Below are experts of layer 4 (counted from 0) of a mixture-of-experts language model. Rows are named gate (a neuron's input weights, with its number), up (a neuron's input weights, with its number) and show model dimensions 0-223. Each number is 128 + 24 x the weight over its row's rms, rounded and kept within 0 to 255.
Before each expert's rows: "comes after" lists some tokens at least twice as common just before its tokens as in all text. This comes from a sample of Wikipedia text that the model never trained on. Tokens count by the router's weight.

# expert 62
comes after: " ", " |", "–", "1", "0", "3"
gate0 [ 83 117 139 119  90 118 181 116 130 136 162 117 120 121 117 149 122 131 131 121 120 161 122 117 167 113 178 158  92 123 123 124 147  82 117 140  93 102 142 119 129 120 138 136 116 164 130 111 136  85 111 137 138 145 140 172 149 150 143 106 142 170 150 125  85 130 101 114 154  98 158 103 101 108 102 136 121 153 102 127 125 129 154 151 147 127 155 111 113 148 118 101 116 130 134 146 101 166 124 146 117 103 120 143 125 128 145 169 103 154 127 167 113 136 143 128 137 128 130 165 145 149 123 143 131 153 139 124 125  82 123 113 119 167 137 136 147 137 118 114 139 144 170  80  37 151 141 167 120 160 139 163 138 118 168 136 176 133 116 161 125 105 138 163  99 148 101 125 127 168 123 122  72 128 119 113 103  93 141 186  96 119 123  92 108 121 138 123 131 112  97 130  57 120 121 133 100 127 171  99 118 114 103 135 107 113 107 117 143 105 107 147 177 110 125 110  85 109  68 140 135 103 103 168]
up0 [134 125 116 121 156 100 122 128 119 131 111 124  95 124 110 143 154 133 149 121 117 143  89 143 148  85 170 139 114 118 113  87 144  99  89 182 150 124  97  77 119 129 163 134 118 119 133 112 109 159 151 153  88 140 186  83 172 121 187 146 126 157 123 140 166 145 123 154 134 161  98  91 114 115 111 147 115 135 124 126 157 123 137 118 130 139 132 124 131 125 111 115  82 156 119 166 122 132 146 152 101  93  65 140 115 135 126 117 150 121  91 134 131 107  88 152 140 138 116 115 184 128 144 110 127 103 131 103 143 132 102 144 126 170 123 134 152 148 134 132 158 166 114  76 117 115 139 126  80 145 141 124 164  99 167 166 129 157 116 115 165 118 103 123 119 131 148 142 100 171 126 139 123  94 125 150 120  98 113 163 114 127 113 103 159 124 158 113  91 101 124 122  99 140 104 102  80 117 157  92 125 122  83 115  87 130 102 131 121  85  71 156 134 144 138  71 153 146 115 108 120 133 146 106]

# expert 59
comes after: "20", "19", " ", "18", "–", " in"
gate0 [140 108  96 142 118 118 136 153 148 152  93 162 109 117 124 119 110 134 111 153 140 143 139 127 159  81 109 117 128 119 104 110 113 121 113 101 169 154 161 127 167 152  87 124 116 129 100 116 121 120 110 110 100 141 136 160 117 141 154 106 149 179 153  98 154  93 144 123 142 160 131 130 182 118 144 138 181 123 151 121 146  76  88 106 140  89 132 141 111 113 146 168 170 148 106 119 139 132 104 127 146 134 112  94 118 107 114 126 129 117 132  90 135 116 132 138 142 118 143  79 147 125 138 120 128 147 153 122 132  95  93 103 184 127  99 116 123 121  95 127 129 155  98 182 141 111 119 142 139  89  76 122 153 103 145 142 103 129 155 176  85 161 144 133 155 174 154 108 141 143 122 105 139 120 148  93 151 177 164 101 100 125 125  91 167 107  85 104 135 163  89  81 137 131 122 173 123 121 114 123 114 171 116 103 169 113 142 179 133 136  94 157 116 148 176 144 126 137 131 135 155 119 126 119]
up0 [100 113 120 118 134 143 121 140 145  96 130  91 185 132 102 108 130 100 149 121 152 128 138 170 124 107 104  93 141 160 122 114 105 131 105 156 137 142 128 149  87 124 166 132 166 111 119 145 151 121 103 150 145 137 134 171 167 115  97 100 138 133 113 125 168 164 123 119 159 125 125 115 144 140 130 146  99 151 117 111 202  78 114 126 132  95 160 130  66 155 118 130 137 151 105 160 138 110 123 110 111 140 181 130 122 148 149 156 146 145 104 138 185 162 120  72 133 105 149 102 104 123 148  97 123  81 158 133 128 124 116 127 141 135 116 115 123 174 136 131  96 155 117 139 103 116 155 115  89 111 107 202 161 104  99 113 126 165 106 122 150 152 147  84 121 109 156 171 118 100 120 119 141 144 146 139 146 112 132  79 118 139 163 101  85 189 116 152 153 140 139 129 105 159 116 139 124 115 133 115 115 125  90 134 123  92 120  93 152 119 141 152 116 102 140 130  98 120 145 141 153 112  95 105]

# expert 18
comes after: " a", " the", "-", " and", "'s", " an"
gate0 [144  66 154 130  97 127 149 109 153 135 104 128 117 149 124 132 114 124 112 145 127 127 160  99 148 152 124 170  94 137 135 109 115 121 163 158 156 147 138 166  94  84 160 104 147 148 131 115 132 165 103 121  92 118 181  91 140 114 143 105 144 140 134 108 102 151 125 150  99 109 131  95 118 111 112 113 160 138 122 128 101 146 112 123 102 150 152 180 152 144 131 112 122 102 153 128 145 153  77 102 106 131 135 104 130 149  89 126  84 132 146 119 146  69 116 107 174 134 140 155  91 111 127 149 135 134 102 126  51 173 105 114 128 139 168 111 174 119 142 122 161 143 118 144 117 196 136 114 111 191 131 150 127 163 135 184 122 108 138 112 160 112 138 127 144 124  71 122 109 165 102 158 124 169 142 101 131 126 121 155 111  84 115 108 154 138 122 153 149  97 127 125 154 138 111 135  93 105 165 112 126 126 102 166 147 112  82 112 121 153 117 118 108 127 141 104 122 121 133 113 147 134 133 133]
up0 [119 156 149 124 121 134  85 164 130 130 142 125 139 161 115 121  83 120 116  97 123 112 123 112 107 118 123 106 131 124 125 114 118 141 114 118 189 101 100 146 120 137 121 131 111 102 111 113 111  82 121 147 107 130 148 126 132 119 127 122 122 109 128 139 142 115 189 150 125 116 162 127 143 144 104 153  98 133 134 107 122 132 157 140 114  83 129  89 117  95 136 103 128  86 150 129 147 111 101 120  95 150 145 132 113  87 125 143 141 134 161 105 124  77 114 132 139  94 135 137  92 169 112  86 153 123  62 106 149 127  83 103 102 154 136 106 166  89 180 152 195 104 127 103 113 137 149 110 174 126 118  95 128 134 124 171 144 115 163 144 125 110 127 115 121 129 120 153 132 147 129 104  75 163 120 113 121 120  72 125 138 164 116 123 166  81 166 111 114 130  98 135 149 115 119 160 153  94 116 120 139 114 156 176 128 169 173 141 137 161 121 127  95 112 178 123 110  89  88 161 157 148 138 148]

# expert 36
comes after: " ", " |", ".", "–", ";", "1"
gate0 [147 104 122 113 115 146 174 117  83 110 125  95 113 147 143 113  93 139 171 117 150 130 139 135  89 120 116  84 158 131 149 143 130 132 146 123 116 153 121 144 139 150 130 122 111 111 107 131 137 102  95 127 147 127 139 151 158  89 173  96 122 167 160 109 159  99 144 131 131 128 155  98 154 122 105 122  95 140 143 110 120 164 134 143 150 143  97 192 127 134  70 112 155  92  55 182 115 158 118 144 142 118 120 115 149 125  95 127 133 117 135 167 122 142 104 105 110  94 173 136 102 105 125  93 111 118 127 159 110 131 124  70 167 159 106 137 112 122 140 118 148 102 169 100 106 157 121 127 143 162 155 122 155 119 163 133 156 103 115 121 120 146  88 140 138 139 118 163 144 117 118 101 154 148 215 132 125 132 126 171  94  78 145 139 114 111 115 148 107 110 123 114  99 140 105 147 147 140 135 128 159 165 155 120 132 100 120 135 135 131 125  65 129 147 162 145  98 146 141 124 121  93 130 119]
up0 [127 124 133 101 105 129  86 112 178 112 110 103 124 116 108 135 123 168 123 128 137 161 118 112  96 153 160 136 100 116  84 151  89 134 125 102 105 103 141 124 133 120 128 115 158 132 115  80 132 133  96 150 140 123  77 106 123 110  79 146 137 112 120 188 124 133 168 149 109 119  88 179 138  98 156 124 157  99 107 104 129  97 125  95  91 142 144 132 183 167 133 100 173 134 145 125 104 121 161 110 124 131 100 127  94 136 148 154 119  86 151 109 138 141 135 100 120 131 116 109 145 162 131 121 139 122 153 174 118 125 118 169 129  92 115 116 155 168 133 127 153 132 165 160  99 104 122  99 133  98 103 111  85  86 106 116 132 161 100 123 202 130 175 160 114 152 123 140 130  95 146 117  84 155  97 127 161 119 128  70 107 121  73 124 166 129 135 117 122 152 145 126 172 169 127 137 124 133 104 130 147 123 116 133 162 136 175 121 123 143 132 138 126 115 121 133 129 110 123 119 142 141 118  89]

# expert 61
comes after: " the", " a", " The", "'s", " his", "The"
gate0 [142 101 132  86  92 128 168 165 120 153 130 126 175 155 108 109 133 113 171 149 155 114 140 179 123 114 136 104 105 121 152 165 157 114 137 112 163 149 138 144 132 108  90 143 129 145 108 125 130 171 142 141  91 148 100  98 150 135 135 125 146 109 163 113 184 140 123 121 176 115 146 165 113 128 114 157 136 124 138 132 142 155 119 133 132 130 136  95 101 102 103 142 127 121 100 109 115  92 128  91 112 133 136 117 126 144 172 112 139 102 153 109 124 137 116 157 129 103 151 172 119 120 195 117  68 155 142 115  95 155 143 114 148 117 101 173 108  91  95 116 145 117 181 179 158 122 142 138 107  93 172 128 117 137 137  70 106 108 109 157 100 140 165  91 117 151 102 137 160 168 139 133 158  88 112 159  97 118 146 107 136 150 160 161 139 109  96 127 150 131 141 117 143 111 163 114 126 146 134 147 128 129 140 124  92 156  94 108 133 153 133 117  92 138 170 124 143 123 133 103 115 154 102 165]
up0 [115 114 107 157 158 111 167  92 199 126 132  76 128 138 182 129 123 141 106 109 120 124 154 106 138 176 118 108 143 105 134 104  84 146 145 120 166 126 156 147 125 106 127 147 148 140 145 120 112 134 146 169 149 128 171 133  86 138 127 138 112 189 137 170 118 142 114 110 133 153 105 136 123  95 113  77 144 135 163 140 146 126 150 143 126 133 133  94 160 137 129 125 147 110 133 123 146 107 169 113 152 131 152 112 134 124  88 159  99 110 124 123  98  98 126 126 150 138  94 131 151 133 169  63 149 123 100 139  86 120  84 123 129 132 184 106 160 113 134 142 122 147 156 139 163 131 149 112 150 162 142 111 158 150 112 161 133 107 126 129 129 145 115 126  82 154 131 111 158  84 113  92  94  97 139 173 114 136 102 182 143 127 138 123 134 163  93 138 123 141  83 116  86 156 133  98 131 164 112 167 148 142 139 133 147 120 198 105 119 115 136 111 130 130 143 153 134 126 146 141 121 156  99 133]

# expert 15
comes after: " ", "-", "|", " (", "\n", ":"
gate0 [141  99 151 119 132 103 137 152 105 101 137 128 139 140 111 126 141 119  97 130  92 172 126 108 154 112 144 166 119 137 156 114 156 114 118 144 129 108  97 148 127 111 147  63 126 159 160 139 101 144 105 119 138 105 166 110 132 111 165 124 185 137 115 114  71 165 126 101 146 141 120 146 122 101 104  93 107 110 155 169 134 128 117  91 138 105 139 140 135 136 104 144 136 140 143 153  81 131  94 142 144 149 114 116 111 147 130 139  76 150 137 118 116 132 144 135 167 129 119 126 119 114 117 157  82 126 155 123 137 108 116 157 103 142 156 139 155 153 129 115 152 119 129 151 104 102 111 145 135 151 166 106 117  73 175 176 153 175 156 133 149 126 162  99 121 137 138 141 144  61  70 152 118 103 130  96 167 159 128 142 107 111 136 136 192 119 114 151 111 131 156 145 128 120 108 100 107  73 114 128 113 101 161 158 112 103 128  93 171  93 134  95 118 102 158 100 129 142 109 122 156  85 117 139]
up0 [126  93 107 174 133 115 167 193 173 118 133 106 131 120 179 119 140 112 137 146 136 110  95 141  98 154 125 137 102 151 144 132 111  92 144 144 118 162  83 129 101 145 182 168 127 151 159 126 133 119 134 118 158  88 122 101 112 163 158 146 136 138 106 104 175  96 150 117 127 127 109 132 127 138 132  84 129 112 133 117 129 107 174 120 133 123 100 124 125 169  80 100 115 138 145 128 141 119 107 108 105  59 122 113 111 163 143 129 115 132 125 144 119 124 146 163 124 135 133  88 126 123 114 142 137 168 148 168 109 141 135 127 123 126 118 137  73 115 154 129 144 146 102 165 131  71 111 103 126 119 135 102 109 100 116 125 147 139 150 122 100 100 179 115  94 164 112 198  97  61 116  96 156 104 122 111 144 145 123 138 120 134 129 101 143 104 162 132 119  96 167  89 142 124 107 123 100 160 118 144 134 105 181 129 147 146 125 171 158 102 134  99  99 117 113 139 113 120 117  98 134 115 147 125]

# expert 42
comes after: " ", ".", "20", "19", "–", " ("
gate0 [125 151 134 115 174 112 157 158 156  85 148 160  86 118  92 152 156 166  90 130 119 123 105 135 126 105 122 106 116 119 110  93 146 127 125 119 105 125 170 166 119 181 114 137 157 152 145  78 108 146 132 142 123 160 110 149 119 102  76 146 141  76 163 136 145 157 123 143 128 141  84 113 128 108 100 136 119 140 175 104 160 150 133 137 124 123 126 148 133 103  99 100 136 121 142 142  54 134 109 131 107 135 110 171 118 141 139  97 121 147 142 127 149 185 143 108 116 133 132 139 146 115 128  89 116 114 156 132 102 113 124 136 104  90 166 186 149 121 138 109 153 128 121 137 137 136 156  99 144 146  98 137 130 107 165 124 116 157 103 144 165  58 125 151 130 138 117 144 119 112 124  63  90 102  76 138 142 126 116  91 144 136 114 127 148 112 106  75 131 138 146 139 121  88  93 144 138 133 130 124 134 134 132 127  90 140 120 195 127  95  96 139 101 146 127 129 115 102 108 118 143 122 142 160]
up0 [144 130 138 132 127 141 111 132 112 119 134 160 133 101 158 142  96 134 149 199 218 168 125 105 166 145 156 106  78 121 131 162  96 107 104 110 110 136 134 129 170 108 134 120 165 133 116 127 162 123 159 128 162 148  91 145 153 118 129 130  87 123 121 117 125 149 139 120 142 106 125 154 109 124 150 166 127 130 101 108 112 115 149 162  99 104 124 144 147 131  88 130 131 114 137 138 135 124 127 157 161 118 101 138  94 146 118  89 120 143  85 104 135 122 141 157 110 154 106 135 127 126 182  82 126 129 152 136 127  87 113 118  96 155 114 183  89 145 125 102 137  98 114  97 112  97 115 125 182 125 129 112 156 137 130 147 116 126 146 164 127  94 117 120 152 122 142 183 119 135 138  94 108 161 140 131 117 108 153 127 132  58 116 115 169 146 136 134 144 153 112  84 155 132 129 104  94  85 126 134 109 124  78 141 130 112  83 126 146  96 138 150 149 148 160 137 162  80 135 126 103 152 156 110]

# expert 58
comes after: " ", "20", "19", "–", "18", " ("
gate0 [125  95 133 146  98 138 130 166  72 113 144 166 129  88 153 141 125 144 171 138 123 135 112 158 124 125 131 152 121  83 131 157 128 158 179 102 139  86 106 154 149 117 133 135 107 135  90 110 160  86 142 148 132 133 151  90  94 111 106  97 134 124 187 179 118 132 140 121 151 144 129 173 108 110 119 130 153 116 110 103 116 138 136 122  90 124 133 133 171  85 115 162 132 115  98 128 124 189 145 127 142 158 116 136 111 155 131 137 128 121 106 120 119 138 105 109 148 123 118 116 132 176 166 164 116 119 140 123 153 151 128 113 158 110 103 133 150 119 111 140 121 111 121 125 128  81 120 113  96 112 135 139 156 153 108 167 173 123 121 102 132 156 166 158  88 173 140 160 124 143 105 191 149 126 165 124 162 141 135 141  94 150  87 111 138  68 159 112 128 158 147  60 135 123 122 106 148 124 162  89 134  96 135 150 174 152 113 128 115 122 140 135 129 131 139 110 173 104 146 139 142 100 114 128]
up0 [112 131 161 132 105 132 100 138 130 157 109 136 152 114 111 112 138 134 147 123 111 145 114 150 134  98 109 139 123 130 130 133 114 113 139 113 144 157 131 157 145 101 142 148 124  79  98 113 116 130 133 104  84 163 114 131  98 129 137  84 156 156 156 179 113  95 102 130 176 145 132 162 141  83 156 177 138 136 114  98 109  99 128 165 121 158 118 113 153 116 157 153 174 120 107 155 120 135 117 143 144 126 178 127 115 108 153 120 146  95 168 143 128 135  90 125  79 101 134 145 165 103 132 139 110 102 171 118 139 133 159 125 131 116 109  93 153 121 115 161 148 151 134 162 142 128 179 127 121 136 133 139 153  98 166 148 131 141 129  96 159 104 125 153 111 171 161  87 125 134 164 147 137 128 154 124 141 133 159  69 114 177 102  94  91 148 125 142 117 168 119  94 146 182 134 109 105 105  94 134 162 119 129 137 132 149 119 110 132 146 161 106  70 156 105 122 173 142 123 147  85 135 146 185]

# expert 7
comes after: " the", " a", " The", " an", "'s", " first"
gate0 [ 96 109 161 153 106 119 150  80 126 145 116 146 152 143 125 131 135 122 144 131 134 112 148 163 121 121 131 138 106 131 120 126 141 159 138 137 119 107 159 143 120 135 161  79 144 125  87 137 147 128 170 148 113 126 156 158  94 133 148 122 149 113 132 139  91 158 112 130 139 141 146 128  94 140  94 105 157  89 157 156 144 154 115 111 170 142 171 171 105 132 115 154 109 114 144  98  95 130 114 103 144 207 155 146  86 113 106 153 144 126 149 142 110  98 101  94 163 121 146 145 119 132 134 153 121 131  97 182 116 156 142  98 128 159 130 162 109 123 126 121  76 110 132 119 118 153  99 106 126 160 136 125 150 121 141 141 117 127 136  90 123 182 122 150  91  99 166  94 142 144 149 147 139 104 148 160 145 122 121 149 136 122 140 166 110 141 105 148 130 142 120  94  93  71 186 109 163 217 160 172 100 127 123 133 133  99 150  98 120 129 112  92 140 102 129 127  99 152 150  99 133 133 120 104]
up0 [129 144 152 169  71 154 149 151  87 140 115 106 121 160 148 133  60 101 142 126 125 129  93 124 185  94 100 113 111  63 150 142 138 110 168 130 185 131 123 119 164 128 145 126 137 137 104 148  80 138 123  94 111 123 117 142 120 177 132 118 123 107 145 132 147 112 123 124 125 168 127 158 108 163 160 150  85 143 112 148  81 132 107 136  95 112 144 135 142 145 153  88 159 127 115 122 124 107 114 110  94 127 118 125 166 117 136 117 120 121 104 140  97 121 111 119  90 127 139 124 155  86 159 131 132  96 126 103 118 126  97 142 119 132  94 134 122 145 118 159 118 126 101 136 133 128 164 106 163 143 164 132 145 158  65 146 154 136 107 142 112 135 168 140 153 131 145 163 149 139 150 137 147 133  63 143 130 103 117  97 169 125 112 134 173 140 158 134 117 201 133  97 113 132 118 151 112 138  81 118 114 124 141  97 112 171 125 146 104 149 105  96 120 133 131 142 124 136 133 128 171 139 120 178]

# expert 22
comes after: " |", "|", "1", "0", ";", "2"
gate0 [122 102 154 126 151 118  96 111 125  95 136 141 154 108  55 139 123 168  90 135 156 112 140 171 122 104 119 168 109 142 116  75 110 128 132 126 146 134 145 150 125 118 141 136 119 131  92  84 162 119 121 140 118 126 123 104 143 124 123 159 119  86 119  91 140 107 118 118 127 151 174 140  89 117 128 156 118 134 133 131 115  92 151 142 124 129 152 167 116 138 148 110 121 150 166 140 158 135 130 126 156 149 137 148 186 120 144 130 111 135 148  89  81 109 126 113 111 124 168 132  94  85 191 130 161 160 114 125 144  88  68 122 111 132 131 134 142 126 137  82 130 141 136 116 136 165  98 109 135 112  68 126 120 130 138 127  97 100 193 105  88 110 123 124 116 133 117 175 142  99 189 126 141 105 141 115  84 117 112 149 181 140 151 108 129 104 105 164 118 125 108 137  88 142 125 122 125 113 177 122 123 165 145 160 152 122 114  92 103 102 127 140  73 126 103 113 144 117 143 103 127 131 123 131]
up0 [137 139 149 132 150 124 103 132 148 106 163 141 123 134 133 104 116 171 159 120 120 137 115 133 121 105 102  81 146 122  63 136 115 141 174 143 122 107 119  99  98 117 110 115 154 132 132 116 117 101 127 136 154 132 135 115 104  97 163 123 148  92 135 118 158 195  89 106 186 106 122  92 117  91 123  85 163 109 135 100 133 151 154 124  91 165 135 134 113 105 128 154 142 129 136 125 142 155 146 132 102 168 118 149 100 109 125 130 170 131 143  85 121  97 122 122 122 136 160 132 144 146 175  92  80 134 123 146 114 144 190 129  94  70 134 143 143 177 134 143 134 121 133 118 122 169 143 117 130 133 131 122  96 159 153 121 166 147 102 103 150 115 131 118 130 121 134 108 135  92 100  97  99  84 154 103 120 165 126  76 110 111 113 139 171 154 116 126 111 140 145 162  95  93  86  95 109 128 138 103 139 154  66 114 111 120 125 141 113 157 107  86 129 124 149 104 155 137 145 167 118 145 141 143]